config = dict(
    n_layer=9,
    d_shared_expert=192,
    router_score='softmax',
    normalize_top_k=True,
    lr=0.00752,
    beta2=0.98,
    steps=12977,
    dataset='wikipedia_en',
)
Below are experts of layer 2 (counted from 0) of a mixture-of-experts language model. Rows are named router (the router's row for the expert), up (a neuron's input weights, with its number), down (a neuron's output weights, with its number) and show model dimensions 96-191. Each number is 128 + 24 x the weight over its row's rms, rounded and kept within 0 to 255. Numbers have three digits each.
After each expert's rows: a language model's description of what the expert responds to; "comes after" lists some tokens at least twice as common just before its tokens as in all text. This comes from a sample of Wikipedia text that the model never trained on. Tokens count by the router's weight.

# expert 4
router:166164114125164155139133149171112082111105115145112101099145119180122110147132148139125110130146115118109071186136109143139118111112154194084155111161117128119127161132117119158098107108153139133113099107139117099121084160076154137105153116176177145120130110145148128142111149086147134083
up0:102131156100166132121134133105131154162121178142116168095116128133132146129148170115134144117138160102163108134137100090172139066110135094091137106117169123149140142065111133115126146153113112120135121105129159109136142127145168168112171094134161118074126130112134122127143156111128095137
down0:094091166109111107119149114112131130110118134105136151125056093082154091131116101119121169089123116119147204106114129097122100130140097120147093135132125124101144125102126087164145143131119153127097155121106158121114137124139123110136096086096162108151159118114123162139109132129131121098
up1:119121111151139140127126120153165156132126100107176092111100120126115125154115122167168149136133149072125131167128105151127165125108104096062139143120101126140116130138111117107092130122120108141107153076123144107121149122159137139134129163110155075108123168102139127144106106122037148140
down1:127177141153125096104078164160142170115133101119155060138133120150130145106133140155139113146152131135158131125164101151149104147150115150107142100129092131124115153064139129141133138118100132123140163098100131113121089100125139135117120090160132183061131130123107117114098105110132125131
up2:138114122148139131066113133151153103107129097129123102123162129154168115117156117085137096075097159075140085155114145108109131140138146126112139174153092116070126141138117124119161141104113131125111136099125112136093145153109103142139124132146110101118156160127089111132121110151145115122
down2:172126151163171119085078179140098122145128108119119193121136093127125127142139095155141146106141123118092100179137116132111132151107103116175104147125157136116114137119101124104155172112135121124118124115114085151164136137135147143075135125118082095117121145115118135125152102070121137140
Description: Determiners before nouns. Articles and possessive determiners opening a noun phrase, often after prepositions: a, the, an, his, its, their.
comes after: " of", " in", " as", " is", " with", " to"

# expert 18
router:111178152129095121099167139138136120126136149093086115108118133124110113130137140140151151141115132115136108111122111132074160146100087106112146109114152133162128126177101127111176125134131114147122114141147118127174101117128124127171134106138140155109126126126133111132122118118133174149
up0:120092119137107117113124129106108131133129141134173164115115149147152133106140123097145149098144122101118104144105109128099149129167152114095125107133122161130129158192088141116178115125166123169106163090123158165129161126114117117174116139142096141136153132119184097107110146083164127107
down0:164109169160128114118146104107115156119131148116127112107104081146140126135128129121115134105111141144142183087158104147114134109139130141187142106114156120125138133132120119132130071113143143145103156111120142157117155122141124093141124139123121143132204115089137118144159119132108144119
up1:103139124133121107165095122103078113108107112129096129083160123129118126123120147156115145130160114112117181134123088122102080126124138126085133149079140131150109138129127156153144157131112152164126127115135121155102108110144125110158152133139108095129144122109154118162109134129129149139
down1:126128096147125118135140177111092127166079116125107135159103156153128104139167115107146136139119161093131156111091076128098107133093175106100154102096150132127136141102120146145147106141172159137147119166148124110160126112143157128131117100141131128142139147087127125168092103089118160144
up2:104117135091135097150141093101102152116131122121103139123158115137114119125109116156115121130078127111130142100137099118143085120140113142148119129116155153123116152126147099114162151095125134146130138145186144141172144149110176195135121084137140160138103145102074166146174164108129147120
down2:106144103127115107123152120171143103082119105088107130154095117147137114139074164096144114095146152104107115126161076127134074104090111139126139138106133117162174143161119118099142104146105126105115130119129123139129133172135120141123121105154162128150118106162112105122138115159156114124
Description: Adverbs, negation, quantifiers. Adverbs and -ly endings, negation, numerals and quantifiers, such as not, also, later, two, all, first, substantially, admirably.
comes after: " a", " was", " the", " is", " and", " are"

# expert 31
router:119133110155143179140160157088128157127130132127103133104148112158098154109129133099131093163110128132147124129137116149107146093118136125144145125111077150117138124129124082136112158115130101110109100115141120110152161176151143123085111151103151122128150167091099131111097088141128130111
up0:085148111148105135111150105128107117136129113118090177140126149138099170143157119127127130120120108140122121133118155130161109115124144134148107154157132102145113117161140096107138121133120183069167169146136083128139146141142098091099133155147159092148115099113121125077101112127156144153
down0:108158140150149149103056135093128127122056134148153119148171123126103150149140132148118096116117142116137147140133122120122147119109144141123125138143115093100122133154111084189135123148132122133124103100148132116152154086152159146089139134097120139137128158125140149168163136139102129136
up1:167101147159146142153151122140146119154135134094115161116139109151124099118126155119171091129155091076167112103137129156129102114106133112128177148172105147124108161099115126110113135175170182104114167091142146137160141108098122118146115137092158132105108162120136191094126126121129113116
down1:137089112124144152171111141123144109138103158141116128134116107157112127131135192109143119166142108115165092088098135109169145110136117156116098096153086164096151111118119167080158102126151136112152140127123104140144121133114099150126148100128127132167151114155105128098132126113128144124
up2:160115142102141135086112112121126104147132117080174120121121146149146174104165134101195111136186106113131155157088120116069168091095149118144105154121126114148109112146153130116127168114125149170127129121147157079133127147139141153102101119105120105143149088161178091123139116107173161136
down2:111115111100139131142125110113164070124126099073112149149168106129112168119135131104120165074114159126129141100171142150122127126140142133119122128126116123152151121145160102121140124129149125100106151152102118076135153130141116145126117131157159099161102107134161107119116142116127115109
Description: Line breaks. Newline tokens, especially ending table rows and list items or following headings, plus some prepositions like from, at, into, during.
comes after: "\n", " |", ".", ")", "==", " ="

# expert 6
router:152112115108138114132144127135134114144145144099188121166083182126145111170118167115164112158108126147147089099148126148120143109126103135153079146104143096163135162141163102089110127103129113106129156170124150083124086141137120125140162110136112138123100090140137116098100100135136113147
up0:099110132139159120139094141163137073117132142125105148121150084131098096125117119111133107128147137106152130165136106154144117107189130123101097115177114116195150138124111117134118120147124113093145153142136107122147049117129141100135097069147100120133106091178136139173104122143143133112
down0:133154135096089133133130152173157087191152149132169125103125131139139086105115144171101143175131108131184106103147098107131148120142109145113085138143115113124108099148121131107087090070123097131173114160121120111108088132149147134117139131136120124168123103138127093169096123076104102120
up1:118145106174149046117102140138146144152161108075108116107128110143129155148097143148081137132135132102104128146125145145073117107118056128114182144119095140063124152106133119122144155106115146125122120139103115130116131134115120119139174099085131150124107131107117117123097100114145102123
down1:100129137163103131119112117145133172087130083114090099141135152145129122142162128137071135120095159118136127116112135138098158128123110124112163155098102109177079116109159109103170161096116132142157114075107101144131107136138146165167157121117123112125105103074116102099089097143113137124
up2:172131120119122125088152130110139142130175154122141187148120092136127149098118094139167112083139120165144094101153123163086100141149151126108125175124147102096116105091164136128134106135123140154116106127154138191135104128102128135128137107080150106158144145187152111123140111117120122140
down2:100105105104140137132123125099132127120151123139128155128109080128118085100143116165135141095098121132106127107124146133083120175132102113162154119143141103109115140115148148153146157128142160152131107122124180078138136134141121093114166116127160138120099111145139064121118130089086153107
Description: Word-initial fragments. First piece of a word split into parts, often a short lowercase stem after an article, such as gl(acier), m, d, testim(onial), equ(aled).
comes after: " a", " the", " and", " to", " an", "'s"

# expert 15
router:104127085135100164137125137162150129144102091115122163144170146089133097107149102100135136150184128124132161119162129067145115114120160152139158171162103133107170136119109138146188112160124130119134180119114103153101158143149150120123128177156113150154097150142141134132118155081143114170
up0:161157124178102148124153120114159141158132127193114080150097101154131133130093106136161097116133141132108120100122140092090131118124135138132105111147160126133131089117114191165130124172075105115123155099106156133111134176137121133122076122116110132121133120130131119134104129145122101176
down0:105151138106117152121151118131128181079126122144044171094127118136121137130108121132112098144131105120122128113157149112125138137109135151100107112089087122142165088118162128112124110110157134151091139103126126147101133154141179105124120134122108119154164152110120136144088106105104147168
up1:110153111161099121127108139141149166121160124064140147094133135135115122059103161116134124102094110125130123124135127063158103137126149106118097173144122109118137058144131124139142150141138119107112157100103120154116103149135155125159114155129099109144133172077102156107129126118126078167
down1:115122145144043142163147130150134121165118126116129147177120116146136161145107123133145112128099116147126138106140135098154141134134126188145151126144138141159140140098128075128156146147138163143102154123102115155125074156161130110117151163129072156145105120112108134104132114082136107151
up2:176105120138128139120109126152142114106137102117132124138182108128072162134187142110153127162116108085137144097104133112091126108158102137092115120126142107126136132121137141117109124126082112135088135110125122162128138106130132128131099209106140100161072116144140155124116176122130083127
down2:097120147125105145152113096146123155139146139103125163126144098110163117144144088139120107095150126133129123105159154100144103139159116119127153132173099146097169116088110114163123158132110124118139168139133093111127107125160118081087101169098145128213114146152149142126116128136141095137
Description: Table pipes after labels. Pipe separators following a text cell or heading in tables, medal tables, infobox chronologies and sports stat rows, e.g. Gold |, Albany |.
comes after: " ", "\n", ")", " 0", " —", " 1"

# expert 57
router:100078095150162112144140089103121120145113141118099148121157096111114163159143123115118089142154092149174130112136164145126125109175156132140088140137150160141152112115171118147152107102159106103142146165123122150152116135137151170119123137112148121134160131104119120166122087118135169102
up0:136148091175156129097088141128138132110127120142090155149098104157134125130122126122091132115150128153122143148158116126142157131095103130144095129121137095166106140148180145162130113114064116114143115108136121121137117123139159195135084086143172090146124101112073166133134101140144124077
down0:132167130133132160110146111132129117132134097101097137094113120123102147129132141132128089112152117072141122129148129148083100129140123138139118108090150098155130135121148093151107154148147120104154123125121114103144120119117087109123136082138105152165110069080140134094164148135123101122
up1:129098128142120137094104123103137141132150113131139159131083133086109111137158112117165135096151116122136105126148157157142105102095176125167127158126078118099177138137130106131161138103132131164126144118085132114131168121153130154143131134153146063090100205080097153162130120116109132104
down1:063133122131093101142114192110107124113108093155126125135135092126123179125144106112085073146132071136122145092110117159125121165117083144107115107135110126168117141113161149124169113171180085119135092191158130141153105139124118146139128126119106141122120144146095121133122154131146137135
up2:128126133139133128118115134099131094120115108091174117161141152160125170085106116109174149120170127136126111159102101153095131142154119120133105156136127083150100120140127147137126167108125114183154108120161172116111155122129167142144140151101112111129177118150176136107102105100177124170
down2:159129115126108120149133132149132076091103144105125157117096075106109128158149112112157108141102084104105090134148132121130135124084062140171102071151142082152144160148134116130126130118138115105094157121125109115121131151104154133121161143121158131122134145136127089139132133165122138099
Description: Line breaks after labels. Line breaks ending infobox label lines, chronology titles or table rows before the next row, plus opening parentheses and brackets.
comes after: " |", ".", ")", " =", "==", "==="

# expert 5
router:135114110124082126147126138094148118152141134126184090138110128108134095146133141093130133147106133136134090112132103162139166077094109129125070168107140126159105151171156104110113133104093098111108112134157120134114104174167177158125147079118135113167136106125162101125096119146133150180
up0:145140122121115119143128141052139116137142145116171096137120097130101144100114121139123149098134099163169126151143119106129118116175140116132105119182101091099142161113144128109165149109143174137117136148112103149167114088104160156121191132120161073125125139145155174139123110124129092114
down0:130126108110096125129138147128121136138148129149157046055111088141118127114139134084111143130125111134184164118129140134116119157061160117091106140084112137123136169119158130130109109131172119138094091095099133124133136158109169183137154099127124111176134108099110116111122133122135180117
up1:132148142078120119130115098160126101135172106149141192095153127122166089117116129157154122130136137136120095100146143123147139114124124116120125123111110131099095111162152133153164135072124153179155144129135148137081154144136121109128124142165119114145104090170144073133157134129167130131
down1:132086156153125170158192060124097152113141126168122153141142169119115128140113116132163114156148139141119075133117118121082176111140079123110154097174130126158143144127149122169078106136140129153120138164144141123096130161169164121101141145148134127129126116171131098105128141166118122127
up2:140102125118091133091165147114121120117191095106132127126147141120085088139118112111152148101140158124139115092114162145126100117106081098130086164113101137152114094115130128135110108104083156147124149114100138147144182125139101139180105118077122118132132113128116130095117153094137210167
down2:142147081129136132119098146181143116133118152154077207115146146125146113156120126137154139145156083114119132134100115092122172115126100165120139154136159127095144116129152134176132143105141142151116153168111188087138129107144124138151078121112102110119160110127121139124126129120129106178
Description: Single-letter word starts. Lone initial letters opening a word or abbreviation, mostly in tables and names, such as F in F.C., Faso, g in gonna; also in, at.
comes after: " |", ";", " and", " a", " an", " \""

# expert 2
router:149127138161182125137144120170095149120154123157156139105136096169116182082108158126097152163148150115148174106141127095146156169155157145119113148118130151185081143100128093106107148152119145148150126124127136145148124096100097113102161121155116126120127123146121104137157131119129164096
up0:116186125098148093119131132140104134096119141132073094129152137157141137169140100104128099132148142132114153130135158130114144128122071107093152168120133124098135146117195133159149125123112123102106132141167128132133113181146119110123128126098175155123107104131131102165173185105135117104
down0:105103129155121086157064100135100099132138092167148173102151116147148151141149125140104119124120143119113141116115121119096097139095103101089111114133136133155118154137147112128119137157167172073093153116096140137095141126106142120157130142103126080111131112145131159112103091070126144124
up1:066125161166160151132129101114128116128131109109165115118146102119102147156133098139142141156153157149158142120191094156118165131133112116129137163138144145122100128111127134101112073139117148103143130124138133127131109112141137111126090135189087112149138123161118132102124130156140163159
down1:098138128123124137107149149161073149144150109151127085125100154144077132139112114097121116110124134146187137114095096142134141118112114176153140113138158142174121097107152119146151079102118129136133121134156107122162121119170093097117073111122115124152121114165072132159115188127135127110
up2:111149130154128121112087140151148120095112112106151143135130146130139134121130105148167125124191126121123116167072157127095119096150126115126114144106115099156072133152144123079155169138109108147131144176158195120087137125130119146166099115085130132134097126129120141093156102105145125104
down2:096137114118085138121121132129146094149122137136118148162150070097136131120085155152111106121134162102131109121135154134095125121133099070107125091130131103102132151114078153144159103127147174115115127136137148107162123125100131137108084132092135117110182087160108079168157134125137154152
Description: Personal names, subject pronouns. First names of people in credit lists and prose (John, David, Robert), plus sentence-initial pronouns he, she, He, The.
comes after: ",", ".", "-", ":", " by", " and"

# expert 49
router:134167117129097132095125150150128153123170115136121087092132147115111120100147102139115160123195142119135150116148115146152097097146151107135157129137147135150133182137106145142131128093161153104158110138107120149141161093150161147109163139116118139166154098151158134116141098101151101137
up0:137108134080142110136099123107151134123139083102181096146124208142171097140159124093171132147129139092104093131114138126117131134144115145173093112084112105117093134161167160137122156121093134142100127146175160110132118163113161124146131119110098075130149100167150117119134114108129130122
down0:132124123108137105142115129169141154136067127129182165164091085078077148104127111124149108128111114162092137160088103105126119117147135137137142121152180142108141155125126141109121140109143125157166125140099128149099139154151165127157145120134160127142168130163122115126140127128154119143
up1:128136151121144110136114128142107125098123078090143154174095164160132152107120146136169146135145124137121134137120121123101171088108132160144115141126136129120122154099159131126120148128118113125118119163160170110116154149137143130110106159097136101085117096132157141105126106126132161118
down1:134134140147185110141111106095157117107124085161089114130128158116103144152115075122109145120116116105127158122100104103183132132141081124101142111127131142121136108127142114161082111142119144147091111118098162123144096134148106132104109112129122137173175145093154147091115213114132138137
up2:132118160176125127138143126127153106104133128094121098088122161116095086092108123146124130140116108120132138124153164148117126088153136118126130159125132107172156160143147157126132125083113141144156140129084128130134156103113162123084147133087100099117118109120104166168137081174148126114
down2:122135093120133134150110131099123160120112155111106105080141165046120136144110095105147089137149106131119097147135068120165106126122118118122130159125111121148170142153120140177123167142082139098161127151151116121120151111135111096100129129115160154105116123149152156136144207102135110131
Description: Articles and line starters. The article the/The, plus tokens opening a line, like = before article titles, list dashes, and table pipes.
comes after: "\n", " of", " in", " at", " to", " for"

# expert 37
router:141137116097132095153109154166146115098112126155140127194151153147089173126166127151117138152124166121095095125124157112097106100153128103124138086167145130142126106193129140130146110150137148167102094109144109161101111143124098089131128112099148134113154140102150114152139137112131115138
up0:169150101114112125114120101114123121092111167118171149146152111171125101141123157075114131123143093135077136147096125077109104110128113152106133108094177141173134149146123168103134137155153146108117162129161102161132180134107124128146101136098105106120111144138118120105094131158130062126
down0:123091118081111072066088148134154132115092123128209118139139103130133089112156145087138121105124144139112142102130120138169154059170108105116126112120115112163154157094132105103121119121151102141108134107107094114140116124145116125125136127106104134113126139139141137167106140111142100135
up1:135175132099149126122117174147136129137135111170144108138123150098160173118120079113113138135122144145125108113126128144125148097117171082114121096102125181102096133107115130135208151125097118149109143158112140148139149134128116124121107090103132126117150122135095149145179070121154096115
down1:118172111149112126108148183132126130139114111158141131091109183116148163119116125109118121122145100136128096125103107087148169146131107114135122110142087118134117162160097081099098091109159112162108089129174100102116057166106123111147115100141133156123146142130126190172153106120157119105
up2:126125148127100136118135100120137150121164134179104134115120124138151164156174119161123161147127111151110192113094155115124107134141154099132107114153098096141122113126122096125126125116121158079114109109094082149108129123103165092091212144145127092151118124121119162109116100099108105126
down2:141146079081107104095131137118111118166054136161136132155160123123112127152095125131133080114156104094138176120156180126094079116148132127147133134112127190083114142124086109128129096112134152151129097132088135153155139152148174127102138112110168166131131114107140135126178116107099098121
Description: Auxiliary and linking verbs. Forms of be and have and modal-following verbs, such as was, is, were, had, been, may have, can be.
comes after: " ", "\n", " he", " It", " it", " He"

# expert 53
router:113123113163137137104158118109139147138102123146124100121124149106128159153121116163121144129093102113124154116132170102122112136158141138167107145116134151101098104136183147122156117090147101127111094109157106112144123094093100103151139160138126110161104142165077088133159143154120173159
up0:137163118076150135147121121124126119100117122142131108174119155087087155102155148141145114102111131125122095142181143095091150168157083129148111159168149128110112124143115116119147078112162129152107123154147167152133119114135130158107135122140104122138146112124083137156149144113131094189
down0:137127107133082083134093144125102155157136157079105123142120086159135118171142097123111106169128127129123140115089119086095112105146099118126130108117146125147140142144075136134113116161125135121149097073132161175171146143141144114099137139132122154171148109113114136121159119134105134109
up1:114130108125116162163144143094132150128093137164149136137099095142108127136108093120136110127123141152107134182130128132115095125161123135126115118158066125164116117093106131139129180067120136098119109124122128080101140119128126122135097077138135133143056154117145124128150095137123156130
down1:139117145147151133138133129108119155138077112121148111145161151116160111122164107100081146133143171167133124174170096143098091142096120122098140140134145148092130133174132144112151105150143124080089118146133120118087119133135125134128164128113109153125117173151112132099091138130125156167
up2:166143127127108134105148134111153132134104144142142157112119110150119109083105134111134103103146131124112131050120143098092087153156129135134105132140112124128122117097149163184125152091132118079091129139100137144137139111130096155129110093121148128131150174152131171119178120132110109122
down2:091144109123142123156160127114142079125115180129115163143157104134120141120129092131114132130125100125102150086177173113084098112108118102124076082091106123137162115128127082145175074099112120120081107156153111132113157129161156154113148111114099126131111155137132147155154151113107115154
Description: Of, the, for. Function words of, the, for, in, especially of in phrases such as moment of truth, board of directors, as of 2014.
comes after: " of", " in", " part", " to", " at", " on"

# expert 45
router:130125137131112103083115094141136146155174070117110127122105116156134108147142113103138119094122134157143117112130179152143121084101138097149166109104156104119087143138119135143150128122133123139182172112135125109125122131121131158106076128150184149144148122094167097117143127084119082090
up0:132096136144153121119098088073108124165148078103114147137092086151108161180140108126081116067128134138085122121141108110164127117149154125151121131131133178153109130094134135131172105108115091105170143133112139140114092106148160097128120124137150118152149147149136147152165123099122127127
down0:099110115124131135101078111145130155145128148143100100115106146087122181118074118098143100113114115113133103156135166072115114132123108130110117090155129153187132130107166147128154137126111135110141139145133126104131136147162131160144114177115105112138108187162119155157116166134094065093
up1:145109125131149110151121079183140144115160123144143181135141131138127106140124110113126113123141136130094083119123124104108087101166117147125150154140155123122156149156127091113149133140074122102136202118134092131143193134106116132155158138125102139107136130104124164139133113135160090132
down1:111146137108129144114120103117159103149133140130118147125152141096124097133115136103104109154146191129163152129122098092109118062108126150133152184132133141156158139122131143125086128119129117118136163115104120147135155094159133141106145088124153112149206139105120090188142154141162127139
up2:110130138115062116139114119121126115096151126073126126128126140115092134113152174096131161118103152099110099120179167162130097134109129113122109132136133121111142079128134152103168128154108104141169208121177166144130106119114151150123119148167141128105114104085098111125114091104095126167
down2:122088130131115135128063134124118143114102147139107185108162105146147171135137166115165114122107152082101161103092125171195111156099153128096077133146112117137121107142120120069095102123157127114073151147165146105181139181100126117121162128114142090125132110160131096108123116110123165152
Description: Infobox and heading words. Words in infobox labels, section headings and table headers, such as Senior career, Preceded by, Votes, Certifications, MPC, JPL.
comes after: "-", "|", "==", " ·", " MPC", "==="

# expert 28
router:158111112126142103136152163148112168160159139149122182112159127117148177098155154152154164133146170119128133095091094147136155121143088111093094156115134124154151122105118119098109157167135155140140102139149097166102100129165115142125144120147109106088145151129144129114124147141121139116
up0:154121115139093170093143144127092125104193168120165117099132182136137095068128125146096108091175138116140111126109081138094156146124121126106100134164141123112119140094067140110142106129101185131087110124120075115126141093130118133088089137122123130135112130110097137100109087109134126139
down0:088126105172127143138098120151132136119177139143165098106105137130178117109096142154106107170146144148101150143100114109109170150120102142109124100151163127133115132096121128166118104136134107130085100138170101135117109118149141156109082119129122117120093133129141157121125132091135161128
up1:114143129108132113143137143100158124116136131126123153147136137134139140151134130061157140159095121120130130099103138130102123101117126155119137121126104112122153144104161142136145133166144091100124118115145120154076092070101161126149158138115126153060095123105176125094136136112146141156
down1:163152111154180137138088169114116131103107107182104181160122111165164130139122094126150151092143114123113107099167115166149118156124143080129132127124157145119178147142082156159144131137130148101132102133124105171139130127143174157138123115133159146104130141131152107116149130117145159168
up2:161162139146153113136154091090108146119105148137137118119139154115134178056166119126168090110131191157135098133124136136163160095073151124110093123140168134150120086124125155087137106124128099096106132118137143097117124128119109124137159110081113126107116111142145114146131170149164110122
down2:125131100151120112083158100121120140136117149141134118128094125101136126099099103121134122108127116108104087077156079140101092114122107101104126158153134112154124101090127125084110122130173097112073123152140096087132149089119098142074143132109139117123091194128104101113121129153152121129
Description: Name-opening word pieces. Capitalised first pieces of multi-token names and titles, such as St, New, San, Buch(arest), Hit(parade), Walt(rip).
comes after: "-", ":", " of", "|", " \"", "="

# expert 43
router:184164092127162109147100134118103114105126128103152104103118114103083108123131097095098112135102136114159131094142105168094115142174104170100144092125105109137160102107162127116105094155102116135149138152136125144149113094156137133144104167130085127149164153120143095099153145110127122173
up0:130127102101153108136152152099092119127139105117177149141110171136171102094120146095181097072155144109080085140116122122083166096150100147147109149152114153133116145130108128079117147110124137138108130162162179116160130137110147154119131119153129086134145075144122133096166096117135125117
down0:136140123143116108137161100098128132147164101147145125146110177151125194197150137163158120131067145129131155125129158162164111123134106153121083135130160108168118143136121136107128109100113142122123085139132076142138101140096128080115122108098102154100132132129106086089151130108107117149
up1:135142130136143131110142133138106112090093121135129120143107133134103176190110142157161145120133117109102104146115137106084113144189098144073135077108103106152154083117146149157141182135147103122099165131127152138177149115106135103119107131133153093112104117143125121150120123153130130103
down1:148163110128123125151169137135086144119193151132134129100142143099087158150143116113134140160094127114170170163136121103127137120135109149124154071108070084099130113125166188135124185118110135118147145149113141154128126132113097134159106168155130167172138109140132066134161124147147123136
up2:123136155125161147132146110093134148111162135130117139135126135126160120109146114129109126122124089141165098167082154128106129149130115152139087154084127133135107122147096103111156182115137098150094174131099104102151099115151144148110142122115126109152161135107113123155108118138129195143
down2:126147114147140141121140113179100161140125118103135130106096126109111112133121131134132141140071136119126115152117123152121125171117105138135093158084106086143120088095122149133124153108137075131129134147157098071166103116103121150115119133140145129108141147172148099136119120133163126140
Description: Section headings, sentence ends. Wiki heading markers like == and === around History or Career, sentence-final periods, and opening parentheses before dates.
comes after: "\n", " also", "History", "\"", " career", " life"

# expert 27
router:102098122128109162106154152161124156102116123137126163105092106159106123111085119071140144146094089118144144144143131120080161088131104100157139141091108130112144113116148093155103171110112102124100114113142123152150153140154175095132112114103107119140148118100083139121093112114134149135
up0:105117108159106136117145123096062119145168128181151106129128127099154125157112125126124163160104109124098124138107115119118107111140150089120162116118104118116150089146129106171094116151094145087079119150129158201152122125115114135122084142132154105086120117084089152133108135107142112137
down0:149151111125101091159141174141126132130103125090086179102127131133111073150110171114106166125125145123150131119124151081131113135135108139128097151081134148123185134113081110150111124137129121131105071113131102108116107152161119106162073127174103128152161111134092144131160121136118135134
up1:095171083137098137141158139115143148139149158114142132095138112130105171107137088080153136149149128136113134130125145096137130116101116127132110125135202115119126129112094120127125122140156120093082148124132160132106119125124140087133108100134167113130112103120117133134125123108087161106
down1:106142111130140190163131150096134153101117152146143085190124132177100102108093133093121123123115116115107143120154100158150136108118128158133131130155091086151139154150155134145083123130147114132128108105120120149165160115165125138088133149120138151178106115140100161123104116131110169124
up2:124090126130090111143161158150134100167097116130174088183106137156119125147115123069168138130182121142081088145107137154119148104176169097148179157137149095170128102151146139143104117142089126148132130113121125109140133137125158126134127129094134133086144140105126146172119120110152140105
down2:115149122114140176097087146118120138097134163166153141107151103133112116124108099115129084149140126143099139139159100131128130078149124141150110157138153113131154164100100148150133152146113132148157112141127123105114137159159100092135170181156108121143126130103144115141072157096140125110
Description: Section-start line breaks. Line breaks before section headings, tables or list items, plus sentence-opening prepositions like In, On, According, During.
comes after: "\n", ".", "==", " |", ")", " =="

# expert 19
router:130150141127111167132136136110111120108127145130154111162134105170165134110076101109116136112180156133109148118115151141076113121125161098085151115136129141135117120084137165146101114108124137116104090135143149121147155152075106117121131169072127122142144130135115148149148149146121077154
up0:139115170141106109090143139078125105104102146101127143193165120127114130075139109111091096154078145116129118134158150139113109176139133104116103095132122140109132097138100151168122120127125111085104139150168118130118118115141121133113101114075141086144119113103131133146139117121198146107
down0:126088120119155135136116122115123159117123141129097107096149120132108141159102137131125137128148127117140134085168088151105166112072123089106096158157118171166138146174145105112154116086071124113087111114131122121108148137127086142127148070121119150154133113137095120123132108132131172121
up1:136154145119102123132131172085097139165121135093123144104128174182190162118179100137111101101160118131120179124103132135180139157152149113124106125073102147146110190106127132154092126096103101096102136112171108154137132151073122138097115133116151141139094113122128152146115148109105088089
down1:099136103140135140132144131129116152136149110145137098179144123135155149088099135163150107144035140090137146104130135123105138163148143105083137111113113112151120102192110114158096129075173125133161114161113150129142134088142140130156141102172086110153092158152157103116098138099140141115
up2:128141102140083119144122136169107156144150075128161110132127134131152146149113115103134163153132158128071133143106160126125122133121117116093124132152105137139103117122148088108144105110098135115128123106109156123114095145129137142154101094117126125175140129121034155112160145113115152128
down2:080118121107141141114127119129157123150160113135122101169136134131107182059135141109111101141145110129120117132129145140110114100117077168096088109154175111161152133118110117118140152090167150135138119107081114126081101128126137085145159134115093183118150133104134124139111137120116122171
Description: Clause-linking conjunctions. Conjunctions, relative words and linking prepositions joining clauses, such as and, with, by, which, where, while, plus sentence-ending periods.
comes after: ",", " such", "ed", " due", "),", "s"

# expert 29
router:144111103127133126118165155152124160146129132128127157108172113135146134137161147135181172111149168114085113101103102159131160106136064152107088144114120116143155098105157100076093174157126130134159102146137121144104092129147121128127163109157122100095135161117133137116119141126109125099
up0:149152181106138144111127139155114155171150105136150095135146150112132089146091077130174155098138142122143116079085124127150058129054118127110113117126162142132125104137104102139122099098124140107173125101121126118122171136146170133174129117127145110151114137142128150106135108072150111108
down0:121138131124163133126136145149142092126150133117117094112156140129165073148088110143144092138135120144135107148120182171137122159067109144126123125104159131124162123139140067148164067098146158146147110131141146153131121166143131114162117148134138150134110114147109080167139158116144109106
up1:121149112124164117136100113134091151113145112072187161110120133099096142144127159146122160170115177147105135127120112152139141080136075131110105146083160083130106106121140087153120148137155137133132137128077108153147154100125109120152170118117131098112165136118097103114131127147145139121
down1:147110090154129095128082105108147186118120152144097151133120121094120127104112131100128116147135099106106112126154154137170116147135141117111141127069132146098127111121115171177141119187139164124111119148091125094103148090173121107131123097145150111097137154083115139097075118116148100157
up2:122064163126126158170135134117140123101120135111152147107163151130118100151155143112152148068165134115152090143130133127159145111150158119086096170133102120115135110154154116139125140131163103133106166114141130166134158118151150164153122097153094137089109081160154130128099105105119152119
down2:122141106163130159123113155146103086148187146139150133105131088106162094152166113125127129134119124118127129134112113131133160138128121112188120140142107095115133168136167117150109116099149147122120151174139119141112159159162121133134107111134112120131093139140176129091106140131135147108
Description: Name-initial syllables. First syllable of proper names split into pieces, such as St, Al, San, Sor, Car, Pal, often in lists or tables.
comes after: "-", ":", " of", "|", " \"", " by"

# expert 9
router:080135124151089159164135138129157135163121112075108135146161125111118115128171144130141132141144147107132131104134186078147079122115084148156141132154080092115147130108100141156192130103108114139109144112138110173119171123158117115116091163151147131162122154143129105146088172111155149126
up0:118140185088125094144096144093141140111134147112182156108090116115123150110115132132120105211125143114121119122135110093110147117152129153098132126100167094157139162155095117094129160088101121131122112145114164126104110137187160120146099137087138098138139131134151139121111115082105150127
down0:085102107111126085125157128141122131126126121124174128122125152163138103149110113169105130118138140100142087129125101129118173146125115138087147119173108149180072157132130126134137134097150160162126114101120128095129129131136068127169131151120133129089111115183149158162117138094154110139
up1:116142079137164153131142131102069140145097114117165141126125137108138191133139173145166106114169117110144152097125151137147136171114134120156117130171112133123103136174119144152122119114099145130118134102160139123182170096136102138138122155154106110146143122108125110129119144137131142151
down1:096134141151169187117104129152159120142122136125150115165153124111140083128095108117130135128116132102139107174139154087134096093112110100158129157166081129139136146130097155166120161137138134122109155139150096158174106120126118133119141122122108161164170139136084116124128172180126129101
up2:042139141135103120187099122112115091108158134144117196151124122133133124100095159161142161112171181107147127120129125102089087121133153101110162125148104101100162148173122135156132161134098148124127144121178106146116146137141127151115124143117138088134099138151127129086110117125155135091
down2:139127150118112126152133130149127077152108137111145105118104118114149136131135130143117118144128175156140138163128129124087125123103096107165107131110142097114132164140119094161107106112191099151100108178132087141113131113161145116124129130165124149131120159182072157107138194147119119129
Description: Table cell separators. Pipe separators inside dense data tables, especially asteroid discovery lists and election or filmography rows, plus stray semicolons and dashes.
comes after: " ", " 0", ")", " 1", " 2", " —"